Weights of a small mixture-of-experts language model, trained from scratch on English Wikipedia.
Size: 14 layers, width 256, vocabulary 16384, 22.5M parameters.
Below are experts of layer 2 (counted from 0) of a mixture-of-experts language model. Rows are named router (the router's row for the expert), gate (a neuron's input weights, with its number), up (a neuron's input weights, with its number), down (a neuron's output weights, with its number) and show model dimensions 128-191. Each number is 128 + 24 x the weight over its row's rms, rounded and kept within 0 to 255. Numbers have three digits each.
Before each expert's rows: "gets" lists some tokens that make up at least twice as much of what it gets as of all text. This comes from a sample of Wikipedia text that the model never trained on. Tokens count by the router's weight.

# expert 5
gets: " |", " the", " was", "|", " his", " 0"
router:095119130066103187160122138110152098161143126136111126086128125143152148119152164166116111120148126096104134140094118120133134110130086107139124140116152136148099164100134110125155097143129109
gate0:149102149109135131124152126145151126103118128124149103128165145130125119130082095108198103069162103124143147134097132153136124122099094108122149108128122127082120156119154118121124148125115138
up0:111134127131132152126156127093111158106122128135094160115151133161109066157101124119121111135092135118150114117139152156131083132143129119075116192113116156101213107136125128138105127143131134
down0:086175142111085150091153166169101161152154163150099076162121110100105127127129164137140070127153126158134142119150161131118149110109110096103127148069104161118144079159177119152136103134135145
gate1:181105089137146127130119120153078110149110126180140133104094139095123117122120111152151112104136134096158124148129105137127116136125137198122159111056088101153130100114174157153152116146127083
up1:158149127137119117137110116098155138122147092114095116147133100149144147094109161143105139122113125118131102127156122111125102124090115103136091139144109099159175133077082137114089127112168131
down1:092120150099111106130142124136136121162121201098110128152155119142135163162143141128127112148144141120120125112130162131123164121122137104104136106048148122145142142117133123113125138116138123
gate2:109166080131124138155108114105157127150174124167117110098111145103133135145124146099128183099150109148138092113122113118146106139136113147134107094141071106088117033100145108084118149090128124
up2:122135145139074163090098177098124113106142087179099145135154087152103117168124104140115098108164109136126112086104114162156136141099134124144119128133158084113132103163125081144100108092154123
down2:151130134150121089134154087148077137150115105123105097118090150136129133160169161104119122130151175118082080095140141122122149106137127146115164128165155108153140185118112144133130141120093095
gate3:106108168130129104126138207138121105191182115111077108114114130096115121069145100142162153140140123174130130159138131121128133147107102119142123124124151117111077119104134108153135139135101084
up3:106145129148130125162127090156138162143158131127111131150106119107126097147116134152155111118149122182115106137117159139116124137135099148109125159109136112161138118145141080105122148130119100
down3:141167121103141143159132130134093154165144139096122133168088129105137152119103105128157127136105157169112118151123159127151067066166129135126116147131144126142128142093116115142133142106072128
gate4:150092117119152189117155112115099168112107157129145140159147124097104128098063139112143147135060103132146136115120174109135142123152141128167143093134122131145135120108106093139167164155102126
up4:157136127111084124130126133194158089142140120129116088135096164104112125126160120130140094122150112113110120083135111110156124117103109142107133151143110110157117155105128136138180164101137097
down4:142083118178111153131126090111160106141126096139132102122095168114110136148120156133174152141132103120134100098117119111127107115108131133112152124083124093133113128170086160106139141138142148

# expert 9
gets: " the", "|", " a", " The", "-", " "
router:131116150085144160126108138167139075157191116149114153100128116134149148111153165167110096114176113087136137129119118130104138092126107106134107146094153124139123164124116127130142097157162113
gate0:193115105132143099152116113191119147131136142101120090076141160112122118117142110097128159119132114108156143143104131122129083124123103166112116128139106080124168086181143140134145139135106138
up0:125111143129107128112159106137152105144119109137151154106098112104183169140137139144132086113150128156136114110168115179128098130121165176157147144121118107157108113140131153138119141098171087
down0:077143142137133113143115139147136137137168124160095149133099078163155108119142149139104135085168127128127140155097117148111135131130128161145109158108135168165116159103111140142099083137182086
gate1:154124145111079087142128124129099142109145124152135117113137128173114152150115113060165169109164079129133110115125128132098144164095153144100149133155130138121069153131156134133146121135082204
up1:133158093094130116123114108107112108120119115162150137111115128103119099182132134155102191119090117125153118163115146101149107142148089137115133121124109123123136111111162143134138127082118102
down1:116112147145096077099125198150125154123114129134156110113097106111191148109118128132106150141138130161118134128115133106159120139161133177119132147114128124098142146121129133123150171122123095
gate2:127126116177145116101120097103140173141162171138090136144129127131095128150106117158136122114120116133126118182113144145127119163124162121132130087137121129112113084079137132113090169117146101
up2:103121133117164104097116107124113112147131135121134070150145155187093115151102097127127133113102098114154125090077129132120143154155161127063138169092143130140092114095116102106131096132135124
down2:095139108144162134074080145108160124143122085141110128183112150145076116121158116147119113137151163122138125159131095143123103104164140108099116167089152152135091130100104144133101099099112131
gate3:146149147084140135113133146111115138124190136162149136122145139128100125100118108143144112111140123121139133102136118150100122147175181156131114105133141132069124129111120186163127126132101137
up3:170157123127126108119114103102103131108111155159127107137120097095071087161086150153122123145095101102126144137149088135148128140140155150167154119176125125127101150095118124130098139140120183
down3:143163142134166169128139183142131131141121131171149122123129150119132078119120138119110112149130146101139101139162125087104109131104116110076143094124122140132148111142148105140127106127150127
gate4:159161096134135156132072160136089114132152122153117122151124120146097144138144127114117139085110104103150094131104130144130094145085126137111123105117134123094150114186145138156134150147118110
up4:087132123118136159154152125148081133175115126045145140170138147164117115108116148151121150122147110142136107123136122140161130155141128149133117158167122166130100117098138129140131138176124121
down4:106129122102124181188126127137078132165140140097128161128134118184139119108128147118123119109101106123112116115146163151159120145135145150120138136163115142156145142108116072145067086146143137

# expert 4
gets: "\n", " the", " |", " of", " a", " to"
router:089119154059114154130127143141135060156174114125133131098138106147158153128146162167118111122166122093115130121108128127124136112150120130150111139097147141133117164111137132119140094148144113
gate0:112130114135141078154161118159054152122119128084112099135104105138162125105103137064154171132143107139114116137088111113083116137075142147141125105120167143116182132142136145157119131132107125
up0:093138110182133138179136065181133118164075143078125123114123130149166140184071113111105086148102108148145115164129094158141096161118147129108105163170117134114167131163100113125139107140120156
down0:165109133145098110158141151163105119139111116114104135125062135133124152122181132166113122139142091102133145125138148164132118155111158075125111135138118125143167106098055121117135152151159166
gate1:153115117122124169144168124091151131108130118139114140118165136087167132099131118086117138126106111098134098109114141113147155103116156146098124137153161197154064146122127088116149166114160115
up1:111137125127100106121139158078112152148124127113170150135120137135116165135137120129148137143133119155152148127149131133118122117081117129077162140093150151120135142149126117133166100119163104
down1:101133153124144111159121139129138148118117107128162093167078123097115128137136147133126145138144107134098128114130108122109131103130116121143089126106143107135153080135120115093125135090110120
gate2:126074102161102159152133132149150176125147132129100064112121122132106144135167125116124130137109118157150121143148145120118117130152099104094135125146105123087158095131145125099168113122113113
up2:114119119153117121096121139163129093110178088127138112109139154096125129131144153102093139127158156117125123169135121146132121149123130150103156173186146124138109083141132146162103155103116141
down2:131115161116130172122151102164141125147163131101125097139113123141070105118186130107148155172107134132095150131098116151123143122135145166163164127137146135125167094119151131119145126120159115
gate3:186155149114112125097145146118112143122126122120123106087144125107128127105110157164114074127160116120131102130110138153073140152156109137145130123169180128118073121120105137146143123135120117
up3:131113106114121115144125098160158116118108133092179116112156142170099132149117095180170149144128088114113101182139110132123124104115107105176110118159152121159147139128089123123131159097113139
down3:165148131148152133146142131112120131177153136126125112126145129111118149116157089094133095129095110132153136096164147158122112131126107156125127088117130154124179087090167128168156131120127147
gate4:142104144138158120113162089138126128115181130139121119080153124162116133067115102101147159094120117142111131129131131101108170117080137141100136129124090112143153101129127123166087128100107138
up4:123113094078136152175174124105098124126151127122161128163144111146101165081143121133165130094159107095150122130150120157109155085173162109078122141116150134093159120111141130196132092110091112
down4:126138113110115126144146088082115120167185161142120135115114160163092158128078147097173113124164137135124129114134138130104140113116142109113096195108124208108138144100126140159103108139153101

# expert 6
gets: " |", " the", " of", "-", " to", " The"
router:104115138087139164142129155164130084151153109122135141123129126131135180124150165159114107114149119077113146136109118123126150107158106108150116149108144141138128146093126100111140116157133109
gate0:128099132112126158131153138079108182115127123157142120114128142168092120124098191137167151177101114110138122128147171099147098126122079104125081095155102146100137097104133078095134162107155149
up0:173129135095102139107158091155108114130142105138119165159115141085131109129098129119154150144120151118130076147129125120162099137111118073126083130126115122159123109156123098094132129111150161
down0:142133120115137107117154136153141127128143121130108077106103146117149092115142104143077152136085142087107125152128129104166112124122092176167138161153140185135089154122140127151198112131193142
gate1:116103142129155161108094185080088154087123106114171101150127121154123101130117134080143134142127139123132095104140113152089130126122113147167111121119127114098142136151102126125130162138133135
up1:128135130170163101121124109078120132143132126118157146137184151112112090125140110176134153145125092151163090101123121096125143134125145145123136150143148154151111133124119127180133124118172163
down1:160112120151136149144137114134071151139109110111119141126058139138118129121129097137128107130173139116113103135120125146103163117153123101094121099093141129130129154122113115130143133090124144
gate2:154159164145142113104099178156106116107122177109103115103103129105101132081174087150091165135115114131112098157115116131123109132145146142095094093122120086145112118102089175116147124110128132
up2:110150138147138158091205167061135128138150091128104130174150114131102117155119127149133131109158093124163136067103116096157117149125106122155153128137121107096112136139166107170142119136153134
down2:114122120121087168124150111125113142161151150106128092097118161135134126125131113145114142078152122169120127066101100086176144096108084144105169135150127124114125079161136096117147148165200132
gate3:099135130111130095142145166192076163142136165131145097104151146116130126119176120123136183122145170144081147097118107141125137145170139165164105135137128087113168109137118116133127113099114145
up3:105163117136140121120144142093133134130166153239128098138138150168191111106125159139100141136140103134144111116137096146144102134123204103134100101121131126161135136129127126149113081098099121
down3:126129099119118140118157141130112116141151137117127128130128116152143134090163104160107172139141172160139144115170119111146171124155097127141128146136114175173121139080061139133164139129122175
gate4:153106128121074117150110114122149124090160125183121111108124140093157098094114139150133146103103157113121137135133107127158120143166148143094113133113091130136090114099134146147087150135088091
up4:112146118142129086138131141177097140137141133138147182119139144120171111119104148107137101184092141109126134105103131121114098121113115152100106140096123155141144134135159167141146110094129111
down4:132138112120065153156120124102100121123101134137150133158149162143103115145115110129116153082149085135134146153128127140077119101159137120107136152140171127119127133151108138114131105122094152

# expert 3
gets: ".", " of", " in", " and", " to", "-"
router:103124115120099107161111105183117131138164126142154142102179124117148131137163139103107096121149119133119154108147151142155155121104149144098117139166100147131132137133110117119153119124140135
gate0:147145138119064113097115110147117139143105095142126140106122206118170160145140147185138187096142139095172121125126126139101139112133116135166083106137111103131057099122135126148123142134122103
up0:165124119145116112129148113100145145120113122137174140130111172176168131119104155102079112104105130130117086131120164139129148124115113099099135132123151129073140172095146124142163186134156097
down0:097125098135120150142147128138119133139115109132144148145153078152138157115125147156101106122169093148132112120144116138132130097125126123107141169150120122127136136086117131121141157134155146
gate1:151124108130113120131128110120119123119074125154152152122089119113111132118160112158126118140096141148123135135131128130120108142104135140110158111154098126128103130111106112132124127102160137
up1:162100129127063130085131185138116109139138131191155123111145121117121139144146134120109142099202140102133127170099153129146140131126112103142119139152119121112139122131167130167136146156104111
down1:137119129079130124140121116127144143133111110094137180092165119131124152137135163099150144121123141108137155112126127132142105162103129099167119137143143130125111106154078105096127166116097095
gate2:128143112124115146161086112128084143129092137079130106149087136173109095134106105150159134144086152150178127130116150136128151164130134040097155155088169119132134143164121131119136111132160120
up2:108167140132118081139117116109082164124091140124111126127125190163130132153143103126104106156103152100183112146128139139125113144145116127103156121096150144144147111187145122120134187151187093
down2:122152115149135148144155127163116115111120123137103108173134159148100125094124134164115133140111138144116115162132110134141110133185135066127148120086139118172154115111141137123123103091142098
gate3:131170076107176183151151151147134082128112097108111079141106112129131140144137118132136141136090200139144120147147146167158107101113185130114136104112135113154122125102127135136111083159122168
up3:127137092108148175147141118147136107130127109144091088157106109134139127129144142127139148118086214146161134151152146163167103107098169129112158115137107103152110128097128135134104107147124154
down3:157162105110152144125130142167148154146090125150131069104137147127105156145091112087139084127162157128142144124124160119153157086114133143145108144118102131135152141134141106178122136128113171
gate4:137127126133132117125130092158114111118128160117146131136110139154115120148139125145109159120150111132136132091092124151128131169129112109075126158109070115140100144163145154135172067080139108
up4:125176088123160109145135109079109160124140103132118126135113117121147114100110144100152122126112169154123140079108078119146097117130138160140110095127190123125202116111169099107155167149139137
down4:068140099108142108168124108116168120148114108106182148107156123172147115120097178074143121112133122145123110090095136127178104169163168132150128101126133138081109146157183106139098119118127151

# expert 8
gets: " of", " ", "|", " was", " The", " P"
router:089128155085128155144111156169117061153182114118122153090126102128171154132154161140125112129198121101099141119104129129131124104180154111181102143091162115137114136126122142121137076156115117
gate0:155123144099118090204116163117116141130116155104090115135156115149129115146135098116120112132139155115114096121127134115137102137117148146114154107139094102135119143077153102125119142138141143
up0:114122151119130133153147158144116133143169131105143145116118124073116195104162153145115093136091078136130129137122167139081155070135160088150120122174130127095145116135117113110116105120102123
down0:110058169159127124109152134148122091124146120114078165122118124092127165118118143122148158149123111188119139138127109167126161116114113101125114075158136134158127069159129117193130086112135095
gate1:129149107147126095145119111120125116140124118117068112124150107097140119130171149160090124115125123158149148128109065122150140122137112171130180106084105149124148081158139165145126119144140154
up1:100107162139120100143117136125131140130139134141136119106119119131163101118115110078145149146139149134121159086148111137150101136166146167116133135102137110145105131124115126181060086151094132
down1:152148126144103133142155145139179179170145096153128169175178075140153156153100121131130136119106129120155123161125158122089103130159105148161140085093168113125115121134191155139149117150114137
gate2:167134121127140106131120124128145136123127151129098163092144088115137096169081149147131111139100148160098126145130126129139130129147103152146151137128141115137135119120085112123132137126093132
up2:119177074154160074145116161125081100113143156140092124154114129123105134062129126099117096137130158138104126138127111123116102117170113107131130149120126132104088072124138153122103154136111137
down2:118132136132062141134161105133090106137143093107168149129133122110168134147136110136120155121083106081135122131104123172162148122160127174131153151138111121096135122143131116100107144148171070
gate3:130147141124138135144125091139083123116095128168117144151126139121143113163100125088141176134136154153105120148122074141146115142128146162151133089099129123154095073204119174114117121111156160
up3:124158124129164134120067086116123138134109127155157147122112129119145116155150145125106135105127149132109184094150150147146109141125160142147200118089136131163150156131131159151125135121116102
down3:133110125145153118096138128125119137114120150137137071140135126105142123109123133131126159148071152150156149162152140149152147148133145082120127079080108158151094101110146144107146139124110147
gate4:127123134126134143146120149148141155129115153148158161163119121082094187128137122137151138121112112116166109105146145088169104150136157129189121106159121105123094134113078104150104116152139149
up4:134138133148116133117146093098088113138107109161135167103073070126158127121118135128139159138075138108082132165126169120136110128126082088147117106120125133108080108108133151122149141098134134
down4:117135114116108166151111106110087069160105173186094170075094121133167124171118167111092146094152111138142123158113122141136120069137131124124131159143121128123096105093138155128130152119165128